Below are experts of layer 4 (counted from 0) of a mixture-of-experts language model. Rows are named router (the router's row for the expert), gate (a neuron's input weights, with its number), up (a neuron's input weights, with its number) and show model dimensions 0-79. Each number is 128 + 32 x the weight over its row's rms, rounded and kept within 0 to 255. Numbers have three digits each.
After each expert's rows: a language model's description of what the expert responds to. This comes from a sample of Wikipedia text that the model never trained on.

# expert 23
router:154153102129087119130106150134113152113192095136111114098137132084090188087150065099141123060147187139131076123157178086106130068088179160166166118108121127140070181073142126145142114133090139081102156121136162100100131110116088186116083179
gate0:165109196101093130154161142074114150154089125145169094160096111110119186140111117108212137112146158222137111122169161158101083116107147127133141131206157139110083118145144092117128158147095154181129139128108103108133150162099103140123094166
up0:174098113214169169129116146113110113140093206118173159114174170181148090127126152152179125171136144143131176153151097140149065148159129105080127118121136077108084147159124142135101160172119115143161143140121162155173182140146134172131181093
gate1:060156093140059033109110143173096084158148146118128069104113156114136111127118134132120069145093134170211118098144165167096137128125109124095164162113117131125104187095148168161112113085144175130072176118121140142095131135140144134121112067
up1:192111140132121174147111103150086160127168135150172094083157106142086146129164123107104154116135171159125142126102093166124135162185109170117158075041096149052022149125132197124127154128138131050133104089109109112179131162085131151124083102
gate2:097198132082137092092141095112096133115135133128130132168146095133090165155169113106125123166174123111118128086148028106146150111199123079165100066132117118106089189096113214121127104109109143118166098132155211134101154132181115131111109123
up2:097086102110117145158161142107110107091181117131079137130073160115103107145142186142121139114169114094153144176169153054158150161155067150150136098099110070136139156118108126080123186164164162172156080193152142139119151142183128114088121145
gate3:163180158121073129129125149138170097142110099142103105098072136133172087093163144136085152124136157200208124096143137077124149154086140103078125171083195147115155153123069156119147139167124169138040200156148123089090137128130128107070126172
up3:121131127092054133182129128059142094165042139135068109110074112119088140113102091197043117131113114069157158174149097130110127128204147110094087069109165172154191122117083138153155143107101102133155134157095160083132085077119116092155095131
gate4:148121022117097111178105195118128138063108169110059106120137086146170142097152126118139126106103080148131141153133127077136134152093103143141098113096122168133115156126183172113091094135114113126208112173110124145124110092161094140112125174
up4:143096098097140148071110112119073175105135083200105137111098105107081118121057101157138097104148103077150083153136110092133041139092133103118140117144112086135212128113154109160107067130170161144151172102092124104110142106109141175108099144
gate5:160126093114150165128077153140143107139156143157092050083120132143181133196119133172160145055102151110126095121165118085093110071136169138086137174123145145148165105094180116156184130098133098126158187122109131124083101147143175124145101091
up5:141109144183080144127076083141163147084114145172068132133095162114165123061119119167125134107122131135128150166094143129123166078122120136107176163176127099129162107148132090090087068105110130136098195149130128101107105131112126125144129084
Description: Mid-word consonant syllables

# expert 26
router:213103070122035105158098130102136113126137127144121111158130192153083154119128100047135142144167141127047135145137156147105114069083173138106140145080091175160129192122054099101153132104119159096091150128122133083070139099106137113152087087
gate0:084183106072098135127149164111155138115139171142099149154108206119206177173135163084148140134143157145123154095205125150158032121122130141198136164071108118149097208144123117139110101130065147188105134146096139113091137096090129181056153123
up0:093154071145086157134090160094074128184094141088065161108077168161163127119164156099127145138084170075128175143120079122138117129083148191087131153132095112133101197122113123126166118129170148137136145188126131180143120107123172175091123189
gate1:096083097145177169149152143119088129106178118113097145126135161112151140131130129126167167135133136149124110112122122173136148075129150107158086121075112189138152081137102182202058132131044170142137154070135112153106115152141116111166115126
up1:172164126102088095123110147219126147099154170107104165148098112159189144189119078180149148117124109145109157114111143161156141132083132163130147154198114142088068079096121118158156071092129120126152051160156084057132153113147124120141105120
gate2:094094138173100159138086084101146162136055136130105139161077141128179115117102112142157173133147118156152152137129145198168133143099128094166117149052086050158164121121049094146154137155101121128162116136171155164048125080147116132162091146
up2:170187100140125082075098155123139190162163142195106138175073138153131120131073115113125075167194158116093082171087137129098173169145085109155172110126155124121134069100138110104157120091150174113141144102166141128146134212102117144126142125
gate3:095092141097138087074120183119159133107142095109158079122104131108122144091138108147151181126109118100163169062096213173086065117099130172111101125164118103109137042130149137124121129116096127127183123126048127119098162110146121163169164143
up3:099081167161157146149163134118102132131147188094159118124090113064110198102132171171149138147171141177119128134112122144145137131171089130110115164098153170172100100118142161135126080135100099116156107161141174146099104167125191105170115092
gate4:106110109162165129152140140128162116074115113103161066111113191116145151146198141115088181089089166163120140157181157127141112124107144058078093167088097079143155117108133164123047108117144122144103155105188108170141111131168046158097121101
up4:169164150141164098132123100098197111129097055139142111199108157114114161145108177105125128139125116106178164150173131111103086117123092143119167137094130177153140102143128102177112138092128143111125089136169041149122129156158135105136134115
gate5:123045113108161070142134162138143151149120184103164116158131127103156124131182159061049118104103159175121097164093156128165070117155114133109121067069092119121173175083122150137036132197131149175138165126167130167119105147112131138136078098
up5:130137153198136144126081098129104121118085158070146141070101176160121093145142140114085170091117176155101136153118112149160106130096194122095154116183159117127179161206137119109166099156132096134115094133102136075127116107146112157134138196
Description: Prepositions and conjunctions

# expert 25
router:077115091102129131174097135139135101075137165114123125112082119151106153064157103114142151119158155058131137101133131103129111100103179152169119163101112131156121155069100104106134195105115177039113159164142160030127131078137082098119135136
gate0:088159158141147104159138124110150177139148150103076124107139130150174188079150077153120110144126120160116146144133103092065107140161141132163121187158139076097156103164116167164159121072124174119110173108139157186123161130173095123133132117
up0:183169150139154182122125151089138145168096122112105147116085153126145137129115152124132140130081156179090170137140166158097083138178122124077107143104120103139122111080172125137108070109146116192147205140123165126131155128073131106091078121
gate1:114126133122160139133047094199142168114165128141049130176116067164076148145131152111143104068087151166171120102129094110131188124127108073062092134154170162104128109171109108120134185125137132088144170150103116089079093134142142126118089104
up1:096087139140075099136156142174181179106175111070104118136103150118081133142175134114107088096151164078104079163146129153163180168124134065067119113117124121155105120159158090182120113112131121157145149081123134117139132118160113118163113152
gate2:131148175205174126104158205116206153124148151086121144171148107149100162165149055123096140143181113153124168124083096132128093124164109153089166175084116140142106160100159118110144129088139122124146101089174096136094121148064063154125107130
up2:117092097102201099132088165118089082150146188140081076164137157128115113078162188167071108129125097152100102134154123160116167158121109088129158118157082115175168173113155145160151114075189123111154145114162100054124121110168174139158062066
gate3:152059103091103115110106109118152104137143125156163070124136094105105110120035129189172077220086166117148127074115087123221097118114129123147094088146100094085119071096108131160123175130077163140160143098173139089064120139144124135115173158
up3:123163107105181131147156109106043100112105112164152147107065088143124115163075094136112057115119162082099182148119127083139158088143169151110151109113110165117097144217125074128119188162099098116084104114139105122117132141103106112125180135
gate4:151152124066120145084094122103143141149154165090160129132092143073155105111186131135162091142155047096107104118183115087131116195141125132177099095131117138139167096098180121112168124112118133123122156112144213168150116147112132132126145153
up4:125092091151142100148153140112093152130131125174046134137117107158117163146122132145133120128131056165113113070051137101101154096120149123104153076107115141070090116164137112155099096121159115177135107122080152217115077104099128138170077141
gate5:115077114134138188114152186076092125133110084120157083107104061084160120133205115132125133087141159072152108089085073159078189127087088116130129131140166124166113125159162105119147091118130076077158057092095143126146146140113134080045155164
up5:167087143111179130105173132051122116107114148103170083124094162137149167115127136155116142187155191123153109189143157133163129154091139073087179104153141137120100135143098124161130155156117107196169129088121124210139138131044096132169109125
Description: Closing brackets, dashes

# expert 14
router:148128088147115167202125105145134149125160118090116083155079132163116112097133125120159174120174124116113111116164128100158133133046154210201167134097134153180083151111079135128137160098113180086142161138118157091084134061059165137103102131
gate0:129125123111138123116121136176093142165109080082151093071071115180088195113150118107149133106217128121151183187230104141094075170120095125165101059156077112158078112153172125141172111087093073155147147153133151122143140096166110114110130133
up0:121093170114083158124107124095168121156149108116144106163106086104133107158087136114127159074103171116087112086193124129102142093138122111139143126098145131164145179163101114155113170113129058045096105113139124151134097159127129131148151107
gate1:099045115128186106125117127114077117107199147106140056124106144070107130073127112135124109162121107070096173133123131153126131093131183174118102114114134142128134133206116136164107170103094132115141119141144169170181165108120131169135131085
up1:151166127181045169085112122129135097164135166162100150109176178104189125090069098135135141159103175188134148082087110182105191091062129193140142064090092125060185169133107097122121149145103176100137123131122068134129113132068137161146140112
gate2:156179136181104188170148112185123136139181155118096104150186072078189123114111098070106101152101092119115126141137163155139139084123120142120176130082105134141101116065168086128151142106120192158109069147101113153148168120132130117111115177
up2:154136086203109164130157123155123192106110204156133153162102177086165123163154082137090073119146159127141142169149122146163131114061089112155088084155109066148131097156095141151174129094114173082163153136103154131098091124134125207178080168
gate3:122171156053109166152215125155130122147040119063129107085111066108104144165123126153200128119132124088153136177164117098128112193109139137100131097091145104107164177088093132110112133117099125126193110116091160132154131141049133144138152120
up3:081179131062165146095117093120151126120146141156102084095149127143124120113085169124151109148160122131076058136088169138132120164125195094156134105142133158069114112174115088168163097083143115138133193079105197094147120130132134136144076127
gate4:098145088140168170099121121134193156141146132126204102062054146110074110107112125171118109154181174131145061093110125139125144146104132131127142092147157129128158155157115144091163121141133162095101101145148130077079120172131126232054149082
up4:116135142097083181092170076127110148130174158106162138150091168099151135125145096102095115169131233160140119075069127121120132150110107119154221108104115127115103102147151105083170101162123159073153073138106101106094040139155121149065142127
gate5:066143164081126181176136132121203119156137137131095142110102064114067115081115156183124131156141177145086196116161159137118145155159130084151165141150110195114116145170169110035167151063144116120125107198111181136077065122107150157092162140
up5:092078063071044115165121123101138178188149141140131119146132137125136162169073132173089157176146176126137116094144117085101136065130112129127121089112155147137155141126181126161140146146172136108108098154137156168108125143134192131155178165
Description: Auxiliaries and pronouns

# expert 18
router:107136070135098142126103094126165143083165154200157117076117108149109148075163117119168166091155173151092122126210171166128102125137201157156078139119081233169110127105083143101156158133126126104117172103113174039131106115098153163109102170
gate0:111067114162076144093081109138069122089166182158185110132128160108110139080073084095043185153160138104164091104106119164128125117105144103113096117115128128115162096124149167176137104089115128040096153102120035116117180188157152136135106118
up0:162097126181136120107113085139102072133070141137141113104137155162117114142139127061139124136206192137098118117122090135134150149107150127156088127096163146135131083119143127103114097071144082131144185181159157143114121176104142117117120162
gate1:176119171118133145130163145091141200126143124146084158186119171174148133117127094160174165120085122151125172126141123080131077077160110111121127151096150133098112120125166140214133089160054102121119118086137103121195164173080118140128089123
up1:145082105152143117138118192152138097113125075157196216099109149160143141108126114101197161166055092178123130065081181143115146138148138147122155096132135093129162108162146089143135161176112164098091171090084145113125110148084155103128119144
gate2:100197080197097164126110137094169140158180093124160147140131106112066099073148110131135102111108110161142165138137171128113057076103174091194169150118155131139131109091109172085158153142154105098157139132085141062152136119153121139142076108
up2:147133175126138146161108114093095171112118182173140096101124122138100063121084098056137090085120111125133194079121110141133135121151140094144121169103123074120108173076170143115169158136093118126158139042154135085170034136140142151116113203
gate3:110177126125145159139130105112156148053081080155121075070116174100132054110098062123159117137124136165137108124140121120163105130150205128121171147099089159085124125096191054154113124105137099144079184070105135172149099161102087152155144146
up3:134123070135173136152138090149151139111115138147133060096114112130086169090099096163159077205171129112058148087121151134089083117093111133098122110102118162112114088147135092101140117147093129177049114164131075162082122183132139069166118111
gate4:092150152112145135087077162125149118104096141102196197164127148070130161162095123104073161171108097145077149108129131105158146120170170127110111126087137094122138128128132132094104165119146149153106148101136156168047076151114118168130123148
up4:141148081060112126134095123094130089118147108127170158173115094179132130155185178105160130068107139146119166167166148084081132069136169139147095141105150115124182108144154158139126122145155118178144162155141156098163099187122132185123127193
gate5:179079139102146103127097126079133175135172127229128151154178082100127115143151074056133130146098088170093128139099126166095122139120153118149168162110122116133168134121121144128184145176135124192060158141126085062064099114119127107117102090
up5:136081120157146128119124146123141144170128129120165129152156084150093103145159099106105122132154122187142132075080088189086094152143148100115159116092101160066089152209145102077109127129152144148092138120140139084144134194145117092122120152
Description: Name-initial consonant pieces

# expert 11
router:167090070137103135130098114123193112031140178113080099073098153162119142080148103136137171087172141125082132108173125138138081132090149160134114196080106155131119172099097154117187136054069109111074149127088221114074138153099166154131084118
gate0:127122128119115102168124128169138164114152190145150100131136157142137079166153098157061095113175130145177096102151184160221150108168094116124083167110177108151156159135143127098091131107165135063109182133125139108133142100080117113121147158
up0:115117123110106123149118145099132165147134112110142178101164131134137168068131122096159168117152183082094084109188119167119078162183089116080206128115142130146135095117142131118075126079182112145118159112192069151144055149094120110135149183
gate1:061087114152062161095211112129164073093133166087152136120102080113100051146140076119161131101176135123089084105166087119138125138164102104156130184064131170102132118114087103113146099110142142115092086079118164131089120112125120173110166148
up1:174152081133140119170120125199162110130182097159133088173111166121096166129149148090105146145189107128095133155075117162198082043130143205139109120127098139127147145123156083117121158129130159156098143135141154175132131136142111132098038119
gate2:193136142143124142088063050138080146058124137147123146162094115143102081077114136137141075137170161200061146122097144157108111131170186096097100157123182117091103101145164170120110113131127123167191129102156126131088080130153151150092150135
up2:161150126109131099078083069153106138080155185165066133115061132128112061143120125101100127115144119133102107150106094147160124126136089145169071156168184120099143066129115104127151182125140098087118119069141157134092076134172116189172103101
gate3:148156181153097118138134109132136162087132132140116088170099108124089173091060161080180113103150105140098111170140118071077113116126122137120147182194104086128103127124179175112036101097166097170085177143118088186121064156139101183129139181
up3:187136111123117155170130096086145133073078121176099185150178149164141209111139103141126141083144169091116088140076131110114093108105140102100147084058139121179091077117167155145154194149168132138075136103110136153135089102135131220161196096
gate4:133142135112097152123162079142139170094062133094174091156060138123114063212145122149142135107126130087166115085112116128108104108130136123123114145105111116236130157092127138116134163101133140088135140103156104134138116125114138187111090131
up4:078143147122112138095135134078079128134158198138091075170132191182194124132088134175139121140086109194101155148184125097073138189123160126106172083117132196143141184165131164129109168111133094114170114151127186151102121089101117104070147066
gate5:141096146113191105128051137143101075152097126144079101157113132144068159087159133180120125135158119096116136124142113101070167135195146095117179132149171179166156088103173092087070077125133131105121135097116126114124139127113144111162068159
up5:131171102110159165185066089117098176199121197101118140169119153093116147174117108074166116149117168128107113101111139178132081134150150143080154080095073107117115128116110155111076119049060150145143192143123157105079164106153146171197134114
Description: Personal name starts

# expert 20
router:160154079136115059139072104085118091148148132147068081097119122151096098135168119115132152130146063115054092108173183132142083099112125121158078148118117145157112170118128139093178163144126162126134177062084190091074173081094140148123112167
gate0:119135126119115067156123131055195117131129169125125148130195102167085108105056096217079113105189097160136117147132118065120142164121153090114103135152117115160138100179153107109143090148146097137120089154119105100104055094153090130101037167
up0:144096077106109119055181145157166107131111114148161098115083089148153072129074111118122126075168071153181146082115109117105127153086121164073110108128154155107129116155139139102145141106154114122084151145124159115169098139144104103132130114
gate1:171135130164133147152122136088138184133165117198069135135125103112077153135168089109096105128131089164086068149096175154079126111103131157104107155110147137089144177096178118114084179164157122160158117084099079117062077162157156128122112165
up1:107169055152158083136146184170149119112088124138131130100128033119154113133089118183135150116100095142152127134080121090141136153166109095104096097056083117141106106116182103144097128128134098147121136144133122114171129150177100172136107108
gate2:166182143126117054141064171106123093174120134136109136118135159077179131092128131120160187143126158119111114114158098129165168134144114081156109175120080141140144135179103116144112069158113115126130154149145056109067141142134155088200120139
up2:188123137132158080161125062127109148081220137129122122091067079151113051143117136118135098115193105127114084124088117130144096133100157157121126148119135112193129127090116091126124141099103099122116115169072108177192132112087111168157153120
gate3:148136093121161112179070157132139172153123138141082131164151151121130115116152057092184156087095082168159073072159142154147059081086157143161071111115102102131097135093159175095128111141146187156125153103172161113113076087082070193138095108
up3:149136143149154138128134094117147180121075138163113126117153150073077125175178155060105132102181147116163085162148155104142120099132117120064118180150125120079123162122109173147104159132096096132139165117078117118154158128109140121117102106
gate4:099169110113132095127155117127132175172117121131111098143136098093094105094145131178148169108113114107064131148167166176123159160104134135131086178148117103131056202137107111120113147149140153072207104074099135076101176081082197107157160120
up4:100130106059178106142153145145137108112117160146063138118100090159102119047114106151148147117123126183214121134112094097110188148138145146118143166127139154163132101137027124124142149144111094094149126143126160182163090158200135090090146150
gate5:133146140128195094117062067112115135173191086145113181108138129135133115125162169178133106146095122132105037146144093112148106128102167156120148125168187090137130142163115157056120142137089172151121133105125156114123158190095157142119168119
up5:196132119119125156159155165117142144166112123119082077125119133055102143124151101064129154128121051109133107121088086132121129116120162130149075092140121162111107129132138096144144162161129079212100124113138152091160172088094128132132100148
Description: Word-initial stems

# expert 0
router:119118083058107130087088117113119145131135130138101115087079181164097190089168100152125146114195171091123157136135170143157167080145124111166126162110117179175108109081141153120182146067065223111107137151103137116088080045087173109086106131
gate0:140133098120115080094115111122142099136147158075175052167121101098118154183125099147099191147130120114082144135101119168124145164138178114158121161148113148101096135144104121120139143141147121134109132150148165120134076202127144146098180118
up0:134170071135116091091155087127125081110183122117124129092142096149100151106104163190138134092168108140149118156139193104154112163108131089101124156149200070161139107109058167109140078123174127083121166137145121125125133209060127130148142162
gate1:096184105083074056130119120042143194082133190114128144107114139117059104120077116104121161125097153140139097112106116093079180127114108151132145104033133143164131147214132142111181150105112100077110091133123112129145143104131100167136075172
up1:093124152131144145119147136108207143155164227113123120139078072163134138151099162118117128088110100156150165141089105169086082141114158118088120125061097173122129129173105077147104138157121027162108154087137125070100105139111099145165133119
gate2:128060129139206124079054115152194166113156122081150115160134146108119133159088092167115108154164097116085152126109124145175194151112135085179149125153088162170104051141059155174108171139146130102105075132118149107120115147140156146130139126
up2:124088146177103123132079123136131134134150150110130108089080134108057077133099062123127141108104112146184130128088078124095152159094080130098093141157125100127062117105089158107111121130132154116153095110137146112132141125152135079099107110
gate3:088130137141138184081085137107096176148111133143110091077125145102164122120136093146138095142150076159064125151105104127114160096129131108209147113130072125132116145082135108141123075072132096133179215175097113119138131161115100120132082109
up3:126092162138154160088142142133169139090100092139160131131115175095094173107121075127070149122111089079178105156082129105138153147130133151105157182090150105135156128148149085135122183132118146098099059111128174115112113173116168109113140145
gate4:093083124077132112119137126074129143182139138103079135089139160091107135086155129150068142116100151159164103124151103062204144049153155147098154107079115127038109144166106199174088138126118155160109139155132136116117073069102166092153121112
up4:128166113116096098074106066141098163104133133153167143104133127154184139111130152112110125123088075106064069145110131143116144111104092129118154137143113056161037070145138115161096196109111123147112147078128072033136156086123135106171175136
gate5:153042106071116056115118155148129153123129117144116163158086156138106080095154141057184085121079117085121135127146172134190157110132082157145103155083167141105145104173146083089160147190174135108117208124144108177134118155102204154107092167
up5:114128142093180128115115153086165117170148193091105081129074173106066081140109143107093114126180122080061104094159104132167102109145152154038135131101085192132156107152090099153096056138081113103126108133113109053152137204112083132116128101
Description: Function words, adverbs

# expert 12
router:133139092076117116148106141055119136083160167137094104069120157102107119107193097106108116116198140127043127127185129099126074107032132157126148172096128189177156121108152159113154166161153115111129119061149116114144140098101121147114076174
gate0:066143121125106109167140110139084138094113102075166082066120122132099087143188111129132064182146103154094112127146125152111103119083116096170164131070165224161145131156115171135154161140126095096112065156150052152183094194149146146138146159
up0:161053097139127071109141178148090068132138141150165120091120077121128137129090112117099150124177100122149143162140122085108132211072085094067098213167095094125100115119116128108121124156130135106154150175138131193111125151110098130094112163
gate1:131131077102087118089122165101128139119151145139101143106167140124150111092143101071132142111143133141097176067167094092097092078127142072126123105138149175077081129201116140112180139147155058121158172143127170178136133121191136131090165081
up1:142131111102190102120132101123185089144190112132103116128163154136134163139204092130174138133151133134152141130147089156101167071103089137125127124117107123127067086162113139118154121148020105150175170171098070078119148150158129121142128118
gate2:117115155115143151195076152075090123092091115116113104134158117123074166111150145107140112122179133169121106178121079110140191109115171142115120172127148144131117121165164191139211074205191196093180100137087118160114108129144140150142139092
up2:054151073123095053165109157098109126185142145130100102060114133113186151140142147143143107104096073095107146131109149093108121147128028120109145183113123108127111132135129150158123191157117149171135135113108168113140128146172156162159153147
gate3:116176126118159071127095215152124179115151102147120122142081120155044113134147079200123101125120187150121125153158154144164162140100144063097168152184146127176084096123160108079117164116110100093137125128100146114140115178105164182158112209
up3:111101164137079113143148131127193121116079110128142074124107108121173169064092159116116062144129154119142129108190144089096128148162198107137155122077127145138158171124152138180162121116122110138129087104171097138160083150114114151113101101
gate4:121205136124152132066150113052143117151191164110117093121079153079078079113120140130143067082132105117083158069123127155101094098131165154149178166108108139161145133177103135055102105118162159126118178161116103153159135089132166150152154136
up4:182045128177108093136096089145168192166098173121102139152094184142134118147098117152139107134135149090099133133075094168126191115138128129097066094127117101145170132064089115114103102107148167108118165117102177088087125157142133094152073126
gate5:123128135121145116147130136128127140105155138176145186105085087186120138152104097124154110125142089166165102151125123123146156137099135098094083137106141082142091137159142092191125132136105111087155085112128159116160101156161134128155139153
up5:144135112124140099139083173115100106125160126133124088113148115158187140175150195111144124104110158103128155086144084110086115152193135140111129140171103092163163135114139172119145110130109124149140245186112153097124122080194083087108120068
Description: Mid-word fragments

# expert 30
router:146127067111092094122070105143147102131157147161108128107094158130102152084146133138177178151160111099088133084139165157130114096091134108155119202145046154146078183109148180139169152131146167054069199092087183102105140073107154139118093096
gate0:086158082102144076164071139103148139124092125145129150209144094109102173131205147044160132175093168108159132141128088107081091123124072120107080112115162099133140099155090140135132087120120156141157143139083091150134134144101166145167106158
up0:166126141148103135134111106191074103171125088114098122121091146107149196074123191197135090095146152151146150129193128181115129092137146169130111218135085199156108163157145104117177107118115136092137143149142073156154165129108231155176129116
gate1:107107166134145128155146173132164108096119122108137071100154133110158080189120063060143105168153109119068113144147148194112167126102149088094172142144161180154061114088133120147128106103119121109121134142109074076166120111078120101087174120
up1:170145114126170150054118174156129132133131133096148160080160086132104113089120140175073160115153141117130123113135093135096134154118195093137142094140140109098085134163146128176061147108131163102075139146153064097188136121078150134113166121
gate2:166134164132143098174081171177172157074124144167105135100097088103144160126172103076127123161199084124169109130131123175108143141081097133122121163116140111123185082090103148118095078178148167077130122132095157134147128116135125150098119128
up2:118081071135137135111115164160141127159068154165148097171091175117100173130111175164095089109096086104077099143148121121148118147113170166162119119181084082186128161089173142194167085131081130104110121145079120147130088114125120162147108106
gate3:110139080118056130167066103142118137172114146224118047130123130093184107122091145171141170115149080149131091054142164131156144153140138117170145174132080122198158156098177144194175155109144143094089175135121132147127132160112124128149165095
up3:164178172026029120114064071140095164119150133137079107123154163112178062119148093176146129118157133145060128113165156161098183179163138143130179128156134152150146111099104146139171136083225148094104166143130130123151142172110113116157128139
gate4:164130138111128131149163122159094107085123132162103185081111150133157152108128095100156095089170146118104162112151088174128126192120107109131136120124052120120120099093125129155095074111155130155088140138137134146149132126137156126094111122
up4:154127097110081101130078137151115189121123080106127173163107083088123116137118149150129124164123126158156159111124072209136117128143092099127171112156122148097132100075159174152081071152108143126120101076134108086117117150079112128176079194
gate5:155059149094117111198064121115167162145092167123081153150154133148093136046111141099106112139123138152176160143105135126134095107104100111132118109135162140158088144161162161143148154073127138079136174027119118101130103142130125188139096134
up5:122148172092124135142088097116175134159111151079086128150202103153188117161077133155117155178121093164200135094126163100175098118123172166069146093120155134110129074112138100101174194079106134104133106148108118109124190111079108161156154167
Description: Single capital letters

# expert 2
router:164121116077095092127081152124113140107094120115110124117084155103123118078124077140162140121171100128134133117134128113092135091109142162130136149136100136134002168083188089100158140116094160085087148136122114125098164099109151125111091126
gate0:143087138110117078169110183061113171105085119098137133112084148104124093080081164158121149106147130196078087115166155120156190126174100123171145172125096205161124123098136148192140120127154099156138097139177118141156115138115118120124078175
up0:130088099122114136127131100104087149091067088079160183123141155136095098121161163143142098154167127092167096172120128142128137155124141146170174106098128158196121094146106114180124146138112119129195101114106154114163107170153129093129121134
gate1:192129123171117157143104161135171140150169116137131101116175112134120143147135122090092061083123121129111182150120105144092114130121148161140152126104108141114116131084151141123156076149184133122064157138118105098105171127147136123157124108
up1:110187156088127165148090134206134140090145074161125128057142155112111128128151123167160099097095169192178118165205069131089143162170044155143121154137115087093163138132076142113182093094140173152087092130180098182147144161132093169142136141
gate2:143163095180110105132161128118151155112147119147168122102120145136148106113133129137097070120128119122105136141131155223107148120141157134126103157062187160144134176124133094092091109164117110156151194131187078160112131134095115086201175167
up2:114166115112138154105121187175096125131120164143123115111073112106184177100124123058111138104154117154136135126083179145113126115100095148133120159073206130138093112117080163241155163129111154115123084164133135134125150146139146149152120156
gate3:101142141158097087131142137115131137174152132088155122156077184125147164152131146101150166173152131113088117086132134162080116167070182120104118084156128089108101118106144092178118142118086131139100031142096125029118132056102073176056125133
up3:144135159081119120152152098113121135117119189128056132157081114180163124170048078088137108130122113198147167078119153144125124171145140129125121127086089140111104113162143127120074074108138077075149146152110182094081133126130088110156113094
gate4:166111108156079152129152166152120142132135114120142158143133150131139147116187114163096160132151067166146085153101191134080166088096070168137166137122111130085071143177133109067085138109108137116135125075149085131155166134060144123135123118
up4:051182116149140135133111108159122106113147101148089097090155138169125145100160143112145088144159099127154080131108145115095122082134155108167162139121224148161092109151139202141175132070166139108163116152129057121147138136179178102138084163
gate5:092108122178107084168175158125112184132144135085177071152096071150123123093107138129124099149190150192122124182143114175036092119109126145125141134127171076142161176136131132134140105141089140135141156128139130143094131170137146092096147169
up5:121100173129156083179169179095104126161126118093102133123198094121073143063188150097153135110118107146176105071125163094090150134156100083079126086083117115103119145156131129150153145127194101082101144163153084069127136079172087116132189134
Description: Derivational word endings

# expert 7
router:121114090127073113157083147122119178120175130105110094130075105058100087107174118098100141129132129136110153126149088118068108068053147112124097097081126142140099147111102102141148133081087189085138135091114157062082121091151181151093108140
gate0:065200091138186102115188099141108109106078151123104106124185123149049137067130190108164136088117130103124151174183170106135107151089120124167140092161142185197129130151115118146127080119150116124141135112128158163138144113174175132118149140
up0:059200166146105126176139114130141188130058181112135099118109105164112136097115145139097104130039088148120115172142223150148140163151112115114090133082138120158130107116154159161152151101134120150109102088159166177081110111154099145122168086
gate1:149131140119096037161187123099106151083145122162122142162112099074108160087077125139134176152124152197093163129127045137123176107108134126106145103147123112100125177115101144096109098121108127103162177148071215058103111097143087118106126166
up1:149126126160141167172109197073111142086087084161132155114186100079145153099140200194104174152103083110126151134157112173113106128123176125137123102069200122165202132119119107108082131140073151142159166187107205115121081119094158110140131152
gate2:173109140175118204143135090107166112151140164171083120116112128053075122140168130184128190141109108101145132136180106116153124138120141131140158126153124188130132105092157110047126123155158144080081153121158100113066131103160116136116123158
up2:177065168123104103132075122164108156238171092139116116170134135181141109123120120103151115114161145102097112137142102133105082113123110153081113087116132161094148104114163139094117165117084106096081186125165138123090121131169089112068136071
gate3:109171137147134216142094173150133136058164136149128204174141133115142079109093177121139162105066130131146100124138095073117138091103148135129122182176173153154103124138129126157129126137149130098129151168095169123093126074151172108110062107
up3:131114102108110123077103097086116120133119098136159083140104154214128149078116132151120060107143111160101122146093137112115101134158146133094177116057092219147098100169170150165100089139163112159067068144101128141182066103113097149113181118
gate4:141132107101080135117127088104114178112074102118098140163127136124058143109179101093103136122128128172100148172093122148129104113090091139152136127030181138153084102142103163131190106165090095147046187122170119138153119116109176098093120173
up4:070066109105145097077097060127142176169091127132167120108084143113090098074130144104091103145156166112075139157155145070176122171136048114130165109151133171171188132157182157157134072129137120102098085116192209110156149092103142101095098151
gate5:178119152085091114127132154152192067103112080151131099178037082143142088142093146134133134078207121151080117133195102175104074142112138140112060149145123085123150142080077116124106082119103144127123116131141166169129072167088107184127134088
up5:157126118146076147077175145150068099156104100179119177123135156044153154128161161112108188107126145142096127106173051122138096149120095121177121148165134120114110138197095122093128131091085121180210111128097108092136152159129148048126122119
Description: Verbs and prepositions